Experts of a small language model.
Size: 13 layers, vocabulary 6206.
Experts: 32 SwiGLU neurons an expert, a shared expert of 64 neurons.
Training: a variant of Muon for the experts, 311M tokens, 4751 steps.
Below are experts of layer 4 (counted from 0) of a mixture-of-experts language model. Rows are named router (the router's row for the expert), gate (a neuron's input weights, with its number), up (a neuron's input weights, with its number), down (a neuron's output weights, with its number) and show model dimensions 0-127. Each number is 128 + 24 x the weight over its row's rms, rounded and kept within 0 to 255.
After each expert's rows: a language model's description of what the expert responds to; "raises" lists some tokens whose logits its average output raises strongly, later layers aside. This comes from a sample of Wikipedia text that the model never trained on.

# expert 15
router [163 121 155 101 129 120 156 139 135 112 138 108 120 133 120  98  97 109 118 135  97 144 134 157 170 140 106 148 127 126 118 101 117 108 110 116 110 105 163 157 135 103 128 127 135 141 146 100 108 139 156 136 108 121 151 131 128  86 128 154 109 145 144  88 146 117 168 140 138 162 112 101 130 136 126 176 155 149 146 150 120 113 152 122 123 107 130  79  97 109 139 138  93 142 113 131 167 115 150 118 144  99 116 121 153 160 143 134  82 137 150 123 150 126 125 144 142 131 122 130 128 132 130  95 143  63 112 101]
gate0 [189 126 122 126 130 127 114 115 110 111 144 143 118 142 152 130 121 173 141 119 126  76 115 123 125  85 134  98 137 112 139 151 118 112 129 156 125  80 101 128  82 145 149 130  96  94  78 100 111 110 109 107 128  99 112  82  89 141 163 173 197 117 149 140  90 132 126  88 147 132  99 145 108 131  81 141 150 175  96  95 131 116 140 131 122 115 106 128 172  89  96 136 153  90 137 136  98 129 138 145 105 111 121 149 122 131 172  88 109 130  98 121  98 171 120 185 115 119 136 145 172 127 132 125 127 148  95 134]
up0 [172 140 125  98 105 106 108 124 107  68 109 162 130 151 120 158  94 140 115 123 137 107 127 133 152 102 157 139 175 131 113 119 134 131 109 165  90  71  86 125  95 112 110 158  83  97  88 134  98 140 102 130 164  94 133 107  84 132 129 170 168 112 149  93 104 126 112 110 132 131  91 143 114 123  72 160 123 174  99 122 126 125 132 114 156 136 132 119 121 137  71 127 154 104 185 141 124 145 148 144 118 135 107 120 132 147 195 100 108 139 125 123 115 177 128 192 147 119 136 171 129  97 119 128 103 112  91 123]
down0 [ 93 137 161 138  96 143 120 134 143 145 144 106 112  97 104  86 140 140 104  85 111 164  80 168 125  93 136 164 127 152  89 143 126 131 132 138 119 162 116  79 133 113 107 105 111 152  96 142 132 145 115 134 135 104 118 134 129 159 142 147 128 108 146 118 105 136 128  85 113 123 135 112 156 165  76 116 118 127 165 119  75 149 135 134 163 109 118 132 125 138 136 169 103 128 157 106 151 137 149 145  98 111 114 122 146 139  99 129 125 101 150 139 170 140  95 120 129 144 133 142 101 190 113 116  71  87 104  93]
What it handles: Surname second pieces. Word pieces right after a capital initial inside personal and place names, such as K-op-p, Ob-ama, D-alglish, Mc, Mac.
raises: ".", "s", " to", " in", " and", ","

# expert 54
router [139 150 148 118 154 111 128 110 146 113  89 151 154  81 140 122 166 149 134 177 130 148 150 126 129 159 115 114 106 141 141 148 105  99  98 130  81  99 131  87 127 117 129  99  93  88 105 144 175 123 108 184 161 133 121 159 130 136  98 142  88 149  99 110 138 115 154 118 127 154 101 140 139 136 100  88 159 141  92 115 132 127 145 150 135 142 170  78 124 166 119 145 118 141 133 122 141 128 146 128 133 102 166 116 143 144 116 117 110 143 128 138  99 116 146  97 132 120  98 163 104 126 109 110 129  97 148 110]
gate0 [153 102 170 105 143 146 144 127 114 136 134 121  97 118 141 127  89 128 148 100 131 132 151  99 161  74 134 110 184 125  82 128 148 143 142 101 113 119 148 132 130  90 102 147 108 175 130 147  99 125 134 166 158 164 180 107  83  92 125  82 112 103 123 149 131 110 124 119 179 136 115 124 144 151 137  98 127 127 112 150 131 115 138 120 118 121 120 158 118 136 101 115 106 144  93 156  88 127 108 134 109  90 123 107 145 103 143 143 165  87  91 170 136 171  95 147 122 172 146 144  91 153  87 163 112 137 157 125]
up0 [112 115 154  98 119 126 153 122 118 117 143 123  99 128 172 127 124 130 112 116 159 143 140 117 145  79 134 163 158  92 100 117 142 154 132  98 100 142 151 131 116  67 111 124 124 158 155 135 101 135  84 159 155 174 166 138 115  93 165 125 146  94 125 130 114 110 125 133 158 146 112 148 142 139 123 135 114 138 107 186 121 124 141 147 144 126 150 187 131 108 146 138 128 164 116 132 116 136 115 106 116 100 101 114 103 162 148  97 177 117  81 165 124 113 132 171 122 143  96 133 165 149 121 136 119 181 118  91]
down0 [141 106 135  84 146  95 152 168 138 141 113 136 100 135 153 144 152 145  81 139 146 204 128 146 104 130 124 138 119 102 119 139 150 108 127 157 129 147 103 147 120 109 104  85 101 105 172 168 146 142 169 104 112 146 123  90 136 160 130 118 128 151 171  87 118 168 137 111 153 143 142 117 147 108 112  81 144 148 135 136 159 148 120 100 168 121 133 100 111 169 126 154 157 137 142 108 144 113 130 129 151 107 139 146 111 127 127 132  93 136 117 100 117 160 119 158 119 137 159 129 125 166 111 134 198 145 149 129]
What it handles: Lowercase word-initial pieces. First lowercase piece of a common word split into tokens, often after the or a, like l-ocks, st-able, d-aughters, s-edimentary.
raises: ".", "ent", "ud"

# expert 58
router [133 147  93  82 154 146 151  89 115  85 163 166 144 144 135 106 112 183 175 136 106 146 127 117 137 150 144 144 131 136 111 112 122 100  99 112 111 192 124 114  86 139 151 133 180 128 111 132 132 147 136 140  93 147 141  81 115 128  98 123  97 160 153 147  85 146 158  80 102 114 104 156 144  99 115 120 131 116 135 114 138 110 147 162 121 119 105 132 153 119 144 112 115 128 155 144 114 134 118 134  96  97 108 112  94 136 166 115 146 141  71  94  99  86 137  90 115 166 166 141 149 140 117 139  91 155 132 151]
gate0 [118 124 131 155 153 123  80 159  76 186 119 141 124 136 156 163 142 115 139 136 167 144 112 108 123  89 135  99 143 108 105 142 116 147 128 134 103 177 113 130  98  96 125 112 102  80 129 163 112  81 116 105 125 108 125 143 126 126 169 132 144  74 134 132 134  96 140 142  92  80 110 146 164  89  90 113 108 197 143 131 135 142 101 172 102 120 195 136 111  88  89  79 136 137 129 148 132 124 142 115 122 135 149 142  90 119 117 179 104 117 141  85 155 120 134 145 135 131 146  87 123 139 135  85 110 135 157 159]
up0 [137 143  86 128 137 118  88 146 132 142 157 144 105 129 143 153 111 141 150 164 102  99 102 133 117 147  94 134 141  98 163 153 104 158 150 122 114 162 131 131  86 105 156 117 135 130 125 149 125 111  95 143 110  75  59 120 101 121 135 108 126 128 120 178 116 157 123  96 155 114 123 104 158  83  81 133 117 134 144 126 114 111  78 155 114 115 154 117 113  87  95  67 114 141 135 204 141 117 139 141 137 126 119 176 109 125 100 107 132 108 151 101 139  91 109 141  94 138 154 131  89 172 139 103 127 153 110 122]
down0 [131 144 125 100 126 151 115 181  91 182 109 119 113 133 121 161 148 135 149 131 121  91 130  99 122 148 111 131 141  94  98 117 166 129 121 167 105 147 122 103 167 137 119 155 145 102 115 158 161 152 136 134  86  86 138 158 107 132 107 143 107 144  72 121 143 142 130 151 143 132 151 130 116 161 145 160 159 129 116 101  83 117 105 128 138 135  92 145 106 124 115 116 145 132  97  76  78  82 150 109 147 119 117  91 117  78  80 140 153 141 135  91 121 121 126 149 133 167 131 115 102 109 136 166 181 107 128 133]
What it handles: Superlatives and possessives. Superlative endings in Great-est, clos-est, simple-st, possessive 's, and adjective or agent endings like -ical, -ist, -ation; also best, new.
raises: ",", ".", " |"

# expert 21
router [146  97 128 128 144 164 157 104 116  94 175 178  94 132 110  95 116 119 115 105 107 119 107 133 150 113 118 127 173 143 112  94 172  98  97 128 133 141 108 128 147 135 157 144 144 114 152 106 103 154 128 165 112 140 149 110 103 132 106 133 170 137 135 150 134 104 139 138 121  85 103 144 159 111 133 172 125 104 160 141 120 119 148 107 166 140 131 130 135 107 116 187  94 111 118 114  93 126 110 115 115 101 114 113 120 105 188 107 100 171 128 111 127 138  83 129 161 109 143 168 152 137 151 147  94  86 126 107]
gate0 [ 90 126 140 143 121 120 112 103  92 113 108 133  99 115 158 171 132 119 138  68 145 145 117 127 123 175 136 122 142 116 129 150 102 113 154 130 172 124 136 117 165 124 112 137  86 159 113 142 131 144 151 107 121 133  95 107  99 106 175 119 147 115 128 119 127 168 118  97 128 134 120 148 149 147 140 138 157 171 131 193 138 167  92  80 145 116 123  97 133 139  92 132 153 180 127 106 153 135 119 105 137 149 111  96 170 111 112 176 106 136 134 161 116 122 165 166 161 122  73 141 136  88 118 148  91 119 150 200]
up0 [136 114 120 165 147  97 137  78 138 152  90 149 119 110 134 132 128 126  87 159 153 158 114 119 134 140 106 149 161 103  86 117 148 114 124 150  76 150 124 146 150 141  75 106 127  95 107 144 110 162 184 133  98 142 158 114 119 120  98 123 110 108 143 139 155 103 131 143  95 115 148 116 132  89 158 128 118 128 147 147 122 124 113 127  70 129  74 122 132 154 100 153 160  98 131 135 147 138 114 135 114 174 168  91 130 102  98 153 176 145 153 106 157 114  89  74  96 109 150  62 136 120 143 110 135 116 125 151]
down0 [123 148 133  80 136 147 138 153 163 155  97 124 118 131 150 134 106  92 146 110 134 107 132 133 152 125 183 128 108  91 139 147 125 166 114 112 133  89 141 102 126 164 121 131 145 122 127 135 155 130  98  81 119 144  88 113 121 154 138 141 114 133 155 113 168 111 110 178 124 142 136 142  49 184  97  68 118  90 124 108 104 139 108 106 101 157 135 140 121 108 143 123 105 151 132 134 133  88 167 119 178 154 146 126 110  90 116 114 160  96 147 159 139 109 131 184 120 145 168 135 114 125  98 110 139 139 124 129]
What it handles: Mid-word verb pieces. Inner and final pieces of words, often verbs and participles, such as ow in Towson/powered, ing, ed, play, match, fight.
raises: "-", "d", " and", " with", " d"

# expert 35
router [112 102 113 113 147 112 134 139 119 114 128 144 154 139 113 107 107 156 146 134 107 174 114 167 147 110 129 129 112 114 133 145 113 142 115 142 119 134 148 127 103 152 118  92 125 156 134 100 186 124 125 137 176 130 140 147 169 113 119 132  63 152 110 102 142 131 166 101 130 133 167 102 150 162  96  78  88 145 103 120  96 141 143 186  86 141 147 115 181 115 134  85 102 122  91 141 148 101 100  77 127 130 144 119 140 151 130  97 130  99 156 123 122 126 142  94 123 133 142 177 157 132  95  79 157 147 117  81]
gate0 [128 156  86  69 124 111 100 113 155 130 111 131  98 147 104 113  99 129 151 174  98 106 162 169 116 112  99 129 138 151 129 140 122 151 155  88 155  93 184 147 144 115 112 102 116 130 145 161 128 157 147 129 130 147 130 145  95 123 111 106 113 134 106 147 136 154 112 109 137 140 139 114 138 135 143 126 115 132 122 136 118 138 138 167 136 125  99 142 165 154 166 138 130 114 107  96  94 169 107  99 131  93 135 106 141 153 145 112 115  98 123  98 118 167 106  96 146 154 126 119 131 104 104 157 119 134 121 133]
up0 [123 137 141  92 155 106 164 140 121 153 142 152  67 157 136 152  89 105 126 139 104  70 131 147  93 174 162 194 123 119 111 141 132 152 139 129 105 137 131 113 107 103 151 138 101 158 176 147 111 157 145 136 146 130 138 116 151 149 141 103 146 118 124 130 183  88 106 118  96 124 110 152  82 125 113 118 116 184 147 115 163  98 128 141 109  99 124 141 125 135 118 108 115 154  99 156 120 119 145  96 139 131 148 122 177 125 113 105 134 114 144 135 147 138 133 168 144 116 144 114  98 124 102 109 115 136 127 146]
down0 [135 102 135 134 135 105 119 195 119 154 141 155 124  92 162 134 144 117  91 122 103 115 146 111 115 171 105 137  82 142 139 159 114 128 142  93 107 110 114  83 164 194 122 109 123 120 121  93 137 160 163 109 112 179 120 138 116 135 155 118 119 141 132 188 115  69  93 107 131 138 100 127 128 150 149  85 159 115 159 116 108  92 115 127 143 148  99  89 117 148 120  90 136 104 102  80  93 114 105 125 110 129 166 144 107 141 136 119 101 156 103  51 148 150 150 174 131 107 164 106 160 126 126 169 154 114 136 171]
What it handles: Word-initial fragments. First pieces of words split into subword tokens after a space, e.g. m+argin, qu+oted, Ch+anna, Gr+asshopper, Dist+ribution.
raises: "ent", "a", ".", "est", "u", "r"

# expert 1
router [129 129 147 132 157  99  87 125  94 100 108 132 150  89 128 111 126 107 122 115  93 176 100 140 123 130 123  89 110 147  97 136 104 124 118  93  97  70  94 109 164 149 158 105  92  92 111 137 169 165 121 150 109 115 102 134 126 162  60 147 147 101  89 115 176  94 134 110 120 119  85 160 130 108 152 127 159 119 127 118 171 131 131 116 142 136 148 121 152 135 110 122 164  94 153 119 152 131 177 120 138 153 160 119 150 126 121  88 131 154 180 142 110 107 100 110 145  93  82 136 105  85 144  76 132 103 125 128]
gate0 [108 114 126 169 115 152 117 127 113 130 144 123 151 105 137 124 147 142 148 134 146  98 136 145 132 158 163 161 172 122 147 132 144  86 165 137  94 137 118 127 108 107 111 142 114  87 113 187 157 112 151 140 158 129  93 114 149 139 138  93 154 104  91 145 111 116 153 150 146 148 124 109 120 139 109 134 156 173  95 144 124 159 111 125 118 135 142 133 104 109 108 111 170 145  98 135  88 136  93 137 125 136 163 126 130 152 140 107  99 123  96 139 129  87  96 109  94  75  96 144 138 160 164 119 102 107  86 134]
up0 [141 128 150 123 145 121 105 135 133 146 126 129  92 167 135 123 137 128 126 156 108 144 125  77 125 111 109 131 108 151 133 119 112 176 113 107 162 158 135 117 124 151 112 102 150 156 134  90  89 120 115 126 127 144 154 162 113 132 124 136 130 164 169  94 142 129 122 147 128 111 142 132 101 125 128 133 104 119 126 101 144 156 126 124 110 128 128  88 137 153 183 146 117 110 143  95 142 101 148 141 136 108 156  90 151 100 127 161 135 120 154 114 143 152 157 137 172 152 201 104 106 102  89 149 146 123 146 121]
down0 [141 118 114 120 135 156 169 130 129 130 132 122 109 104 108 114 122  76 124 107  87 173 106 138  96  83 126 131 116 108 118  77 119 131 134 113 187 184 147 101 129 132 148 121 106 133 136 127 144 106 129 178 129 162 112 102 158 126 127 128 154 113 112 133 149 127 124 149  75 139 166 164 199 161 170 142 137 164 147 117 142 163 122 138 159 123  95 194 159 123 141 127 139 146 201 156 134  95 145 135  75 115 127 121 137 112 140 131 118 136 137 141 126 163 140 141 184 148 133 114 119 114  97  93 126 139 133 175]
What it handles: Word-initial stems. Opening pieces of split multi-piece words, usually after the or a, awaiting a suffix, such as emerg(ence), represent(ation), form, ag.
raises: "es", " B", "l"

# expert 46
router [112 110 158 120  84 133  88 126 120 127 110 128 107 117  74 166 147 118 150  98 122 115 117 165 102 141 152 126 110 113 123 129 133 148 116 141 148  97  92 125  98 108 153 155 138 130 139 155 118 124 147 122 176 125 144 109 138 112 149 131 131 165 123 158 142 120  97 123 140 126 107 122  82 172 113  94 138 172 136 121 116 167 128 150 112 141 140  64  98  85 101 147 114 118 136  97 147 120 164  93 105 133 110 120  99 117 116 126 100 156 167  80 139 153 110 159 161 119 116 121  67 160 106 112 139 137 155 129]
gate0 [209 115 115 117 122 128  91 104 138 142 149 134  86 129 145 164  75 112 131 120 138 158 137 136  95 167 115 129 164 142 142 162 112 138 109 108 158 139 160  90 141 126  88 151 128 156 111 138  87 114 147 142 107  86 128  71 128 120 139  77 112 107 144 131 105 152 128 116 144 103 145 125 109 116 113  79 142 131 129 145 154 114 124 139 129 144 109 153 144 126 113 128 130 159 113 139 120  89 112 139 123 153 150 137 154 128 150 172 116 111  79 136 103 142 136 152 115 106 144 130 129 156 113 156 153 142 117 122]
up0 [ 45 121 146 150 132 152 157 119 136 124 102 147 169 138 133 111 159 169 119 130 151 113  88 124 135 113 131 141  97 129 130  92 166 133 154 146 104 114 128 170  96 148 148  80 106  97 131 149 184 130  80  96 154 147 111 147 106 148 111 167 136 109 140 130 136 109 129 139 132 144 146 135 138 148 130 161 105 111 109  79 100 149 141 121 110 110 114 101 108 145 110 157 153 109 158 128 127 170 128 136 141 131 101 104  98 123 134 127 146 139 146 133 149 153 123  85 135 172 142 143 110 102 113 133 122 110 153 133]
down0 [175 136 155 154  91 102 140 126 125 131 107 109 134 178 122 160  89  92 121 159 119  90 125 128 145 167 140 116 149  88 139 120 128 135 134 135 150 112 100 149 113 154  92 126 134 105  98 159 118 105 159 156  92 118 119 140  91 133 143 130 120 164 112 124 128 128 102 140 121 151 153 143 143 133 131 162 133 188 180  77 117 103 144 120 129 130 162 128 133 140 124  97 149 157 141 120 166 141 109 145 185 129 158 109 164 120 115 129 104 164 126 142 116 138 117  98 117 135 139 122 148 142 116  90 121 160 150 157]
What it handles: Year and number starts. Leading three digits of years such as 200, 199, 201, and number parts in coordinates, dates and addresses.
raises: "en's", " rele", "rap", "ement", "ements"

# expert 7
router [112 131 153 142  88 122  92 150 127 153 127 149 119 108 137 142 112 110 181 116 168 165 133 135  94 142 154 122 180 100 163 109  85 161 128 174 150  91 157 158 124 150 114 112 109 114 142 134 123 124 131 109 158 115 137 147  97 111 159 100 107 126 139 133 149 107 129 152 142 105 110 114  90 135 119  91 120 174 138 147 135 140 124 130 136 150 152  97 112  94  83 135 102  94  99 110 166 112 167 115 110 170  97 146 125  85  74 102 121 156 149  87 173 142 178 142 158 147 123 145 141 118  93 106 127  91 138 146]
gate0 [116 129 175 143 107 188 166 125 150 107  92 149 111 138 123 144  95 150 112 145 118 139  91 161 149  97 114  80 134 143 119 141 123 123 158 107 106 150 143  72 149 126 105 110 181  95 107 135 119 134 105 119 132  71 122  77 104 109 144 110 154 108 128 111 150 136 137 126 167 141 175 100 109 113 114 137 136 143 122 156 147 132 125 100 107 141  93  97 117 114  95  90 137 136 166 103 140 124 119 137 144 136 123 133 109  90 128 139 129  98 142  79 106 133 146 144 181 147 115 128  72 134 128 118 117 180 123 158]
up0 [133 134  84 112 134  62  93 164 113 135 146 101 142 142 124 126 142 114 139 120 170 119 158 147 107 160 143 180 154  96 114 121 136 137  78 143 140 148  89 176  95 148 147 129  87 139 158 106 153 123 147 119 142 180 137 171 182 129 112 148  91 162 104 131 115 140 129 133  96 120 122 138 144 159 130 126 118 133 124 115  91 130 135 161 119 123 137 117 136 125 162 134 160 145 115 140 119 124 145 116 138 152 134 144 159 173 105 117 149 138 101 167 140 130 133 101  91  95 149 129 187 156 138 116 137  89 121  79]
down0 [136 127 126 142 117 113 148 117 110 167 138 111 105 131 135  82 125 134 144 148  94 133 109 121 128 144 196 105 131  76 117 166 131  91 151 122 114 147 122 146 132 147 108 130 130 145  99 147 146 134 168 137 142  76  83 143 135 148 176 117 113 133  89 122 149 144 119 141 150 102 110 140 169 150 138 139 110  63 160 150 123 141 121 136 138 111 156 114 124 136 133 137  97 133 105 125 113 188 126 167 108 126 126 152 130 172 138 148 144  97 110 132  98 143 115  73 155 118 160 121 149 126 124 141  91 133 129 126]
What it handles: Opening parentheses. Opening brackets and spaces before years or numbers in lists and tables, such as "(born 1888)", "(2010)", "(47.8)", plus math subscripts.
raises: "202", "201", "192"

# expert 20
router [151 123  91  72 140 131 178 154 177 124 176 123 105 169 181 120 100 149 135  95 104 131 108  78 151 138 136 164 113 133 152 149  94 121 185 148 140 160 124 116 117 106 132 103 157 106 126 148 141 130 103  99 129 158 102 140 163 141 133 144 141 105 117 139 111 108  88 157 132 132 153 133 141 124  88 153 123 124 138 106  90 118 113 149 164 124  95 151 114  92 160 146 151 112 110 139 123 168 145 148 124  87 153 118 118 142 105  94 168 141 134 129 109 119 145 100 127 151 151 127 142 153 166 133 150 145 144 101]
gate0 [120 130 109 118 134 100 154 178 115 178 146  95 132 163 122 171 110  94  95 124 105 108 125 115 122 150 146 157 135 121 127 153 101 156 153 126 118 171 112 116 109  97 125 124 127 138 106 111 106 108 124  98 129 137  86 112 147 113 132 180  83  97 132  89 110 185 100 134 138 138 171 139 125 157 116 132 117 151  99 120 115 148 122 144 116 109 113 213 167 150 154 140 141 123 135 147 141 158  98 141  97 132 102 124 119 120 110 171 173 107 156  92 127 131 129 141  98 133 115 141 129 152 118 144 157 169 159 141]
up0 [114 129 122 174 130 156 114  82 173  61 129 136 123  79 134  98 136 125 149  92 161 145 109 145 113 113 195 113 111 101 123 103 174 108 111 108 155 129 136 115 130 149 143 146 130 118  97 156 144 161 143 135 133 102 150 100 110 144 125 121 166 115  92 146 148 106 141 112  86 120  78 119 102  93 160 130 136 141 168 135 146 119 119 127 145 125 147  56 133 125 123 133 108 131 132 101 125 132 152 125 156 117 141 127  86 140 165 120 145 165 102 151 100 103 126  93 138 152 132  98 126 133 109 140  72 148  68 139]
down0 [109 143 107  98  97 125 137 112  81 130 153 128 157 165 120 170 150 151 129 116 137  77 159 161 150 138 110 140 105 141 176 178 117 103 118 163  88 119 125 104 100 124 126 109  81  81 155 119 145 118 126 177  98 155 122 157 150 141 160 112 124 121  98 108 126 132 121 130 195 136 126 108 130 148 116 130 146 176 164 110 156 168 108 119 100 140 151 122 144 140 105 126 107  84 138 131 131 108 138 123  67 106 125 142 164 103 125 122 115  76 150  88 128 139 179 160 120 112 138 116 154  98  90 101 156 152 142 149]
What it handles: Place-name endings. Final pieces of proper names, especially places, such as Norf-olk, Verm-ont, Del-hi, -ville, -ford, -burg, usually before a comma or table bar.
raises: ",", " and", ".", " (", " S", "'s"

# expert 34
router [136 119 127 152 128 120 126 135 122 111 147 130 127 166 182 121 110 131 125 102 140 143 128 122 127 137 110 120 150 116 144 146  95 178 112  96 137 142  95 105 117 144 139 104 127  85 126 158 124 135 120 160 166 145 118 161 118 142 105 121 163  99 122 146  95 112  86 102 100 132 131 165 164 107 147 130 119 125 125 119 128 135 145 134 132 130  92 146 146 187  91 155 175 132 148 136 125 124 140 133 106 134 118 115 100 162 124 108 138 135 145 148  96 108 145 111 122 160 105  83 147 102 144 139  94 170 143 164]
gate0 [106 154 115 155 116 124 152 132 101 101 147 109 120  99 158 135 138 135 112 111 127 159  98 131 110 116 103 105 107  85 165 159 112 119 130 111 126 156  94  90 111 143 138 146 153 159 121 145 131 126 121 168 133 122  83 136 118 153 115 120 159 102 131 146 115 123 125 143 125  86 110 143 106 119 110 139 129 120 154 108 175 146  97 137 130 184 131 131 119 130 112 198 166 101 102 107 106 131 121 113 130 158 107  96 109  96 128 143  98 113 163 135 157 111 159 136 132 132 117  42 142  99  82 143  99 137 190 198]
up0 [120 112 126 124  79 143 136 156 134 177 115 113 165 108  97 115 116  92 150 103 112 115 155 107 140 129 146  97 115 143  81  73 101 116 181 126 128 127 178 145 153 163 135 124 104 110 119  74 125 123 168 155 103  79 109 120 129 109 124 134  85  76 170 162 174 132 130 123 141 100 101 147 101 119 145 123 139 108 135 145 114  85 135 109 139  66 128 139 135  94 146  82  86 162 120  89 118 141 135 141 143 121 168 142 120 114 123 130  94 177 122 114 114 134 112 157 118  89 139 179 128 125 115 159 141 136 100  88]
down0 [ 74 135 144 158 110 129  97 117 137 112 139 124 110 119 136  81 133 146 153 179 120 125 113 108 169 145 129 119  94 151 149 124 148 176  89 124 110 119 120  92 111 130 148 159 123 133 154 143 141 121  79 123 143 125 115 102 144 127 135 105 154 142 163 172  98 134 146 114  90 159  95 135 134 153 120  77 116 120 117 153 143 146 129 170 128 145 116  82 136 145 128 158 135  77 133 148 180 111 140 126  87 140 129 110 105 104 103 146 124 102 120 140 198 107 148 146 145 157 134 109 127 182 112 144 159 141 144 163]
What it handles: Common noun suffixes. Inner pieces and suffixes of abstract or common words such as pr-int, transparen-cy, Mov-ement, inters-ection, conf-used, plus business, market, contract.
raises: "\n", ".", " ", ",", " (", " M"

# expert 57
router [104 135 128 147 163 103 147  63 146 111 160 156 138  95 135 105 136 114 113 108 114 144  86  97 188 151 130 142  94 127 117 120 134  64  96 123 111 147 109 140 133 143 173  94 125 105 120 106 146 124  82 146 112 166 159 131 163 132  94 110 115 101 136 151 115  80 140 110  96 135 120 161 164 124 167 124 137 108 136 141  82 111 140 158 158  68 104 161 166 155 159 111 133 106 129 146 112 136  79 131 118 111 131  88 111 121 121 138 114 138  78 173 101 137 120 131 120 126 137 137 143 124 132 125  85 164 131 170]
gate0 [ 93 105 181 144 160 137 167 154 132 156 109 117 110  87 108 115 114  97 137 147  85 128 107 102  97 108  79 118 132 138 107 120 101 137 147 146 174 104  97  82 129 171 154 133 137 137 152 173 128 186  90 154 106 100  97 120 111 147 108 146 160 107 142 130 115 109 118 134 143 149 131 107 106  85 116 135 107  95 140 109 128 146 128 116 135 124 108 157 134 145 132  88 140 124 100 131 149 148 167 124 149 129 160 136 156 105  94 136  82 152 174 118 127 132  99 162 102 133 119 128 122  88 117  86 182 134 115 176]
up0 [146 132 114 155 160 128 143 173 141 140 121 128 173 109  92 122 116 127 115 174 126 103 125 157 113 129 114 133 154 157  98 143 155 141 108 160 168 155 159 163 106 136 111 140 118 118 138  99 143 165 146 172 101 145  81 129  97 173 127 176 159 140 114  92 167 107 116 144 134 154 135 135 148 140 125  93 144 150 141 125 138 131 121 113 178 111 173 121 128 123 118  91 109 135 100 127 129 103 165 111 123 119 105 156 112 140 108 145 131 142 172 113 116 136 131  99  73 127  98  72 109  87 121  79 115 154 170 132]
down0 [141 149 122 108 128  94 159 149 141  93 115 106 147 122 106 106 129 106 134 116 133  93 105  98 142 177 141 118 124 159 138  98 132 111 145  99 110 141 141 130 180 143 159 170 141 125 116 131 133 132 149 131 136 156  98 122 168  75 134 103 162 124 145 155 159 126 174 154 107 157 162 109 159 164 117 158 102 114 158 108 106 128 141 132  94 151 103 156 134 157 157 122 180 153 122  89 115 153 128 157  95 146 108 148  93 152 128  90 152 101 148 143  60  93  87 187 175 106 127 135 156 165 121 145 122 117  94 165]
What it handles: As and such. The word as after verbs like serving or known, plus such, including, with, being, using, different, similar.
raises: " ", " the", " a", " her", " M", " S"

# expert 5
router [157 108 141  97 104  92  82 162 135 133 142 132 103 146 127 154 156 127 149 155 149 138 148 115 103 135 156 136 158 125 150 111 130 130 131 163 115  90 128 140 106 123 160 103  90 101 158 128 122  89 111 112 170 125 143 151 126  83 184 131 113 116 114 106 122 128 132 158 127 101 146  97  99 116 109  82 106 141 147 146 104 156 142 112  97 167 171  67  98  92  94 123 116 107  98 132 156 121 142 102 123 170 123 138  80 135 130 114 130 131 159 115 157 150 181 170 190 149 124 109 135 162 101 128 106 121 134 179]
gate16 [ 92 113 138 182 129 167 138 126 117 138 109 147 119 162 114 111 138  67 112 124 172 157  86 125 123 144 165 178 138  94 143  95 128 112 124 151 147 138 113 126 163 186 131 137 126 178  66 146 157 112  89  82 139 129  81 137 140 107 122 125 112 139 125 119 131 125 150  97 106  98 129 121 167 150  91 117  72 126 137 164 104 128 117 130 156 136 114 118 133  97 162 105 110  90 153 159 124 141 171 102 126 150 109 100  71 133 127 118 123 175 138 135  98 140 127 112 149 124 104 178 141 121 143  89 112 116 147 113]
up16 [100 136 130 146 118 152 133 183 155 153 132 131 116 127 105  88 107  83 149 120 121 179  88 108  99 107 124 114 122 123 128 117 131 146 102 108 168 116 126 180 116 126 103 144 122 160 131 137 106 136 155 101 179  92  95 124 100 125 138 115 123 145 133 136  98 114 117 134 130  72 137  95 112 150 122 149  62 137 169 117 145 153 126 118 182 125 122 114 108 128 146 148 119  83 174  98  91 153 167 140 145 125 121 125 121  99 154 134 112 163 144 136  90 146 126 129 153 120 122 186 121  96 171 107 147 123 114 137]
down16 [142 137 149 152 128 155 140 157 134 148 113 106 121 140 143 149  85 175 114 117 174 159 150 105 131 154 137 107 144 153 130 135 132 132 166 126 185 137 120 177 119 104 128 148 139 146 106 127 145  86 126 172 157  97  90  87 116  81 121 102  91 111 112 100 158 108 123 176 145 127 135 105 126 144 126  78 111  84 124 123 132 118 170  83 125 114 140 168 149 143 129 139 161 110 113 135 119 148 126 114 124 140 119 132  95 128 149 129 128 116 125 129 109 141  94 117 150 131 105 131 120 126 144  99 140 119 105 122]
What it handles: Space before numbers. Bare space tokens before numeric table cells and years, such as | 2023 | 26, the 2005 French Open, 1999-01-30.
raises: "7", "3", "199", "8", "198", "9"